Weights of a small mixture-of-experts language model, trained from scratch on English Wikipedia.
Size: 9 layers, width 256.
Experts: 80 experts in each of 8 layers, 160 SiLU neurons an expert, 3 picks a token.
Training: a variant of Adam for the experts, 552M tokens, 8420 steps.
Below are experts of layer 2 (counted from 0) of a mixture-of-experts language model. Rows are named router (the router's row for the expert), down (a neuron's output weights, with its number) and show model dimensions 0-255. Each number is 200 + 20 x the weight over its row's rms, rounded and kept within 0 to 999.
Before each expert's rows: a language model's description of what the expert responds to; "raises" lists some tokens whose logits its average output raises strongly, later layers aside. This comes from a sample of Wikipedia text that the model never trained on.

# expert 31
What it handles: Music, sports and film nouns
raises: ",", ";", " (", "; "
router,220,218,194,207,186,166,166,195,225,228,224,226,199,165,177,188,218,224,184,177,184,199,178,204,184,193,217,205,196,175,178,189,185,167,255,200,198,177,235,191,232,222,159,227,214,205,186,231,235,183,177,207,205,175,189,221,196,240,189,199,218,221,196,205,215,200,168,173,175,194,178,187,231,199,179,198,194,199,189,181,173,182,210,211,178,208,203,186,198,214,200,240,228,207,207,178,204,226,185,215,180,222,201,191,222,179,195,181,209,216,187,215,210,183,204,204,223,212,211,235,191,162,189,165,203,228,170,215,223,186,231,213,179,221,200,190,192,195,208,207,204,240,200,221,213,194,183,181,217,180,198,210,194,192,209,171,191,191,158,192,216,239,181,226,203,185,201,220,208,216,184,176,205,192,203,178,206,212,207,199,222,192,203,191,169,189,186,219,198,174,166,182,182,170,224,184,188,190,207,230,226,183,202,174,170,198,166,192,174,223,214,182,179,226,191,211,202,182,178,203,225,196,183,209,205,225,182,155,198,239,229,227,214,180,195,149,220,203,192,162,219,179,220,187,235,168,200,197,188,217,171,207,185,228,156,228
down1,174,193,196,212,204,214,203,198,202,194,189,171,213,199,150,211,169,151,210,225,202,154,203,240,228,216,188,182,212,198,181,174,222,203,170,179,219,164,190,209,185,213,213,194,188,198,223,211,166,215,218,202,213,183,214,195,232,236,224,206,185,210,201,201,218,221,190,193,223,169,191,200,210,181,193,207,192,162,189,222,218,200,211,212,178,196,206,176,179,191,238,163,221,178,180,208,196,198,231,209,204,193,207,222,213,188,208,193,190,219,206,201,200,195,191,171,199,222,158,165,202,197,201,235,234,226,184,179,217,168,253,186,192,200,207,195,194,176,143,206,202,241,220,212,186,173,190,182,188,218,194,185,216,225,200,203,224,171,162,180,232,202,226,202,186,165,212,211,203,220,162,202,186,199,163,159,177,225,232,248,191,191,201,206,202,202,225,206,209,229,195,195,218,219,236,217,170,173,193,192,194,204,200,196,172,219,181,212,222,194,184,168,199,216,175,194,199,228,232,190,178,221,248,222,170,194,215,186,219,198,201,198,201,208,205,170,226,188,180,200,204,207,192,206,227,177,203,212,204,221,213,232,220,213,203,176
down2,162,229,205,179,197,181,183,190,218,223,225,205,229,210,177,189,193,218,236,192,167,195,193,179,165,205,179,199,215,193,228,224,234,216,230,226,183,190,170,232,188,234,221,177,185,175,201,183,163,228,189,195,225,167,203,166,207,219,222,215,190,226,231,195,205,212,198,178,234,186,167,220,212,168,183,204,206,227,199,189,209,209,208,210,173,190,223,227,198,186,226,202,214,203,195,212,201,191,211,188,201,197,179,185,200,181,170,183,195,188,195,179,157,186,215,185,189,195,215,214,168,191,195,223,213,195,193,203,231,201,217,196,179,187,206,211,175,223,210,168,205,190,187,169,220,189,208,166,233,196,218,171,205,192,196,156,200,156,211,200,221,218,221,196,208,233,176,216,169,214,208,238,224,166,214,184,165,226,198,218,203,164,143,174,216,218,224,191,181,173,214,197,204,243,241,201,218,222,194,189,228,195,231,198,192,210,183,192,207,191,196,197,220,205,172,197,171,225,210,202,196,218,211,212,199,179,187,204,216,171,210,231,234,228,188,200,169,190,196,209,176,212,225,202,205,168,226,217,218,215,208,207,216,189,222,160
down3,210,209,184,188,223,229,199,183,210,209,207,197,215,192,158,213,222,203,170,195,188,199,189,196,227,190,222,185,205,198,189,203,188,193,169,206,234,205,192,190,203,173,218,165,198,236,205,225,233,210,201,179,206,204,209,166,193,202,196,205,233,183,225,202,230,193,182,166,168,186,182,202,199,191,190,223,254,189,222,221,184,162,226,222,211,267,205,211,191,181,206,181,211,190,210,204,190,197,201,227,166,233,201,201,185,199,232,192,214,172,201,153,180,195,184,222,239,205,221,196,214,212,218,209,223,191,181,181,223,166,217,219,230,228,202,224,186,201,212,215,172,160,154,178,183,173,187,208,232,197,209,214,191,192,200,182,259,232,179,181,172,212,163,216,199,219,187,206,209,216,196,153,206,205,215,182,181,170,216,235,220,181,175,177,198,211,216,228,192,183,184,174,205,181,173,179,210,232,208,214,230,232,192,174,184,201,192,200,186,188,183,221,201,196,198,232,193,191,167,183,200,188,185,219,235,212,198,211,190,165,210,200,217,198,211,224,195,211,178,191,224,229,186,169,216,213,180,192,193,198,216,213,194,195,199,237

# expert 34
What it handles: Abstract verb-noun stems
raises: "ing", " | ", "ing ", " ", "; ", "ations"
router,167,208,208,192,170,186,218,210,206,186,197,204,215,171,190,224,217,176,182,171,200,210,184,198,175,213,216,216,200,184,185,196,190,213,189,238,222,209,183,190,180,179,182,222,221,219,201,208,237,210,218,208,198,203,227,207,173,189,211,223,170,207,187,188,206,168,211,150,210,169,229,187,207,216,183,167,198,169,210,180,172,202,232,218,190,178,231,217,214,223,232,218,208,169,152,208,215,225,209,219,206,225,196,221,193,237,202,228,175,229,219,194,213,204,187,203,194,237,211,196,247,178,181,223,195,194,185,208,195,199,210,219,226,224,187,166,219,211,200,194,233,214,204,243,219,186,204,190,211,201,173,174,209,208,222,168,201,181,183,188,222,202,202,187,210,167,201,188,205,184,205,192,176,181,185,198,175,186,163,210,199,192,185,211,199,171,200,214,223,172,223,165,171,191,206,208,231,181,169,186,232,198,180,184,160,232,223,206,187,196,162,215,210,207,193,181,217,174,220,220,196,183,190,236,189,246,204,202,217,221,236,176,176,242,232,196,176,219,203,154,170,205,219,192,242,208,200,194,208,223,183,192,207,209,193,185
down1,204,260,183,213,184,203,220,240,202,190,163,211,220,216,200,185,188,189,205,229,209,199,177,173,168,216,187,215,188,216,185,210,204,191,190,180,172,186,210,191,198,173,212,217,179,215,183,177,193,185,214,205,213,189,221,220,191,208,218,180,228,202,207,239,152,232,215,189,218,203,222,198,187,146,166,176,192,199,193,209,177,212,140,156,190,208,154,226,168,192,198,177,207,197,197,196,187,220,224,167,200,193,248,236,189,253,192,188,189,224,206,189,196,233,192,216,233,197,220,206,204,219,216,208,164,195,187,153,214,190,222,193,239,175,228,184,193,201,182,205,233,228,231,190,236,174,185,199,181,167,193,226,191,216,205,200,220,220,220,211,218,202,201,187,214,212,195,219,220,199,210,207,216,203,234,189,179,207,227,209,224,222,184,187,217,229,202,190,210,204,199,247,206,165,185,169,183,219,225,179,224,197,178,189,211,171,203,181,233,186,189,188,197,187,208,203,188,190,191,162,187,190,204,217,207,212,208,206,157,182,198,217,218,209,182,214,202,221,172,169,232,210,205,200,205,204,192,205,213,199,184,192,210,206,198,206
down2,241,215,220,210,195,207,226,216,177,173,206,196,237,212,201,163,213,208,231,178,221,221,206,204,234,194,170,217,210,200,176,249,165,171,171,215,218,188,202,215,166,198,186,217,221,173,220,221,188,185,204,199,212,197,203,236,211,186,200,174,209,194,189,210,165,219,204,243,198,192,195,187,184,211,211,205,182,191,209,189,201,227,185,203,181,207,172,198,153,195,199,186,183,211,178,201,213,187,223,195,174,238,192,220,217,202,212,198,184,246,242,185,208,219,223,187,218,197,214,177,172,212,205,206,234,217,191,181,182,209,202,182,221,172,189,240,195,201,212,233,175,207,243,196,195,198,156,249,194,185,192,250,216,213,185,196,259,202,178,235,200,177,198,191,243,191,177,202,205,184,219,211,183,187,185,211,204,200,185,207,182,194,186,205,183,197,204,174,226,192,180,207,245,193,165,229,201,217,223,183,182,216,186,192,232,203,208,200,211,219,207,191,168,200,222,181,198,195,198,159,225,224,215,221,206,201,220,237,202,223,202,206,223,174,229,156,193,192,212,192,214,213,172,212,200,173,190,207,214,228,214,184,215,194,199,215
down3,189,250,197,214,188,200,214,240,211,181,173,214,204,189,182,183,194,185,220,193,189,194,194,155,172,219,219,215,186,178,189,213,198,188,195,193,187,184,191,193,183,205,204,214,227,213,177,185,241,174,196,206,226,205,250,247,181,173,207,194,162,212,209,173,184,216,215,199,177,208,157,220,197,189,191,208,190,177,209,198,199,218,147,216,206,198,230,234,201,175,196,198,208,164,158,181,210,204,224,200,176,172,216,210,197,205,219,231,181,234,207,170,141,187,203,204,210,206,206,185,216,220,197,176,209,244,210,175,187,190,208,203,187,181,181,185,195,198,209,232,195,227,207,227,218,189,201,184,240,175,181,217,204,221,181,180,204,175,167,218,226,202,227,172,193,189,189,212,208,224,230,228,188,211,240,192,183,184,185,223,207,193,155,237,214,218,196,191,198,173,199,224,227,183,240,205,225,188,178,173,219,242,179,205,213,198,213,194,206,194,205,196,185,203,207,192,207,182,209,183,225,225,197,216,192,211,203,192,188,195,219,218,246,199,204,182,220,198,211,159,190,226,185,199,181,176,202,212,205,251,186,173,207,203,202,226

# expert 56
What it handles: Institution name heads
raises: "/", ".", "–", " |", ",", " – "
router,168,179,215,175,206,217,216,216,215,212,200,219,212,209,186,222,229,159,193,205,184,208,185,181,220,231,190,248,173,179,216,167,245,197,210,162,167,173,166,162,194,208,153,207,200,192,206,166,208,221,224,184,188,194,147,166,204,182,152,210,183,212,195,178,195,184,205,174,229,212,162,198,199,221,173,194,181,195,183,192,217,207,169,186,214,184,219,183,189,192,176,198,193,220,184,217,183,220,175,231,232,165,201,154,190,197,162,177,192,220,166,184,217,203,178,209,203,198,183,192,221,207,163,200,174,200,171,219,210,184,201,212,199,181,202,158,192,193,215,197,222,208,178,217,181,191,182,189,191,186,233,195,210,190,205,176,187,203,192,202,215,192,176,207,180,183,184,232,178,174,195,170,198,180,207,211,202,185,196,195,199,230,184,195,168,206,175,199,202,182,227,224,171,196,215,181,201,208,217,235,197,177,233,168,161,197,193,184,184,171,179,212,187,183,194,212,196,190,210,177,241,211,196,202,238,205,171,169,184,191,220,224,184,197,205,195,192,229,225,211,201,179,231,186,199,211,224,188,183,207,215,198,208,208,160,197
down0,194,204,178,198,209,178,220,187,235,196,209,221,219,161,229,165,184,211,185,208,195,218,209,194,230,208,193,203,230,182,202,228,176,186,206,229,207,181,228,221,215,225,216,206,218,218,189,213,189,207,228,196,209,183,204,203,196,235,203,212,205,222,213,180,222,229,228,204,233,182,185,228,171,170,203,177,185,191,177,194,139,154,198,191,175,188,188,171,219,191,173,187,225,181,215,187,237,219,236,206,184,216,205,219,201,187,199,216,186,219,218,166,200,192,171,204,229,227,204,155,214,212,211,191,197,185,189,191,216,212,178,220,193,220,216,181,174,189,239,209,179,228,226,216,225,209,202,178,196,160,199,194,216,209,184,200,199,171,212,215,232,211,205,222,231,185,191,199,226,189,185,188,201,168,218,220,192,225,239,219,180,208,150,206,240,193,172,202,211,194,187,231,234,200,193,185,186,195,207,209,228,186,191,246,218,248,192,210,214,207,206,212,173,231,179,182,186,189,187,166,165,180,184,237,202,218,197,201,210,231,195,183,212,194,204,171,226,208,242,197,191,198,160,190,218,179,193,180,204,208,199,183,219,216,207,217
down1,226,203,244,184,180,216,213,205,226,199,186,194,165,199,179,189,167,171,188,202,183,185,195,188,196,187,194,176,176,187,191,202,203,188,171,251,185,177,179,158,172,193,178,195,198,203,199,137,228,235,210,204,204,197,167,183,178,202,227,196,188,212,204,190,193,227,191,202,250,211,212,213,229,211,192,178,199,192,205,212,227,205,196,164,222,186,206,174,229,176,224,238,204,171,196,207,196,212,196,193,207,160,228,187,216,200,203,197,162,195,226,196,217,183,189,205,201,215,202,210,188,230,164,230,170,173,202,196,230,212,196,245,196,241,209,187,193,174,222,181,200,179,232,210,192,169,187,233,205,216,206,186,195,213,195,222,173,195,241,215,246,189,210,203,183,204,210,180,230,223,228,205,200,196,209,198,173,181,151,186,218,202,186,184,203,168,209,212,179,192,185,204,210,239,165,195,183,200,213,206,192,207,235,212,190,207,184,200,188,178,185,217,201,198,159,201,187,224,205,229,207,201,184,184,161,178,176,203,170,197,177,194,199,199,206,210,198,214,230,182,167,195,207,207,249,205,236,201,222,202,228,187,199,175,224,210
down2,198,222,181,185,171,178,217,177,181,193,183,229,175,201,178,195,199,203,196,221,186,198,211,204,214,184,191,206,204,197,173,153,179,227,201,192,180,196,154,207,202,226,173,210,217,192,196,187,191,184,196,145,197,213,197,197,218,229,209,186,199,198,193,205,203,182,211,196,219,196,200,179,235,203,174,221,178,230,203,205,232,201,231,217,225,193,162,211,198,226,197,193,211,235,207,181,189,194,180,208,198,156,231,195,216,203,177,172,222,163,208,229,199,187,228,201,186,247,233,234,209,196,170,209,180,237,228,218,205,191,173,213,168,183,209,235,191,215,205,175,185,203,182,204,159,213,208,190,159,213,188,202,180,189,189,196,195,217,190,186,239,183,194,222,210,219,226,177,234,230,222,196,185,206,194,212,162,202,238,196,198,204,192,199,185,202,218,219,198,202,236,186,199,217,192,176,185,167,189,178,197,161,178,207,192,230,195,211,184,190,208,206,170,174,214,222,175,184,225,194,224,181,195,194,194,159,159,215,210,180,225,240,198,182,205,196,193,188,169,209,177,211,207,211,188,221,242,212,193,184,192,221,168,241,157,171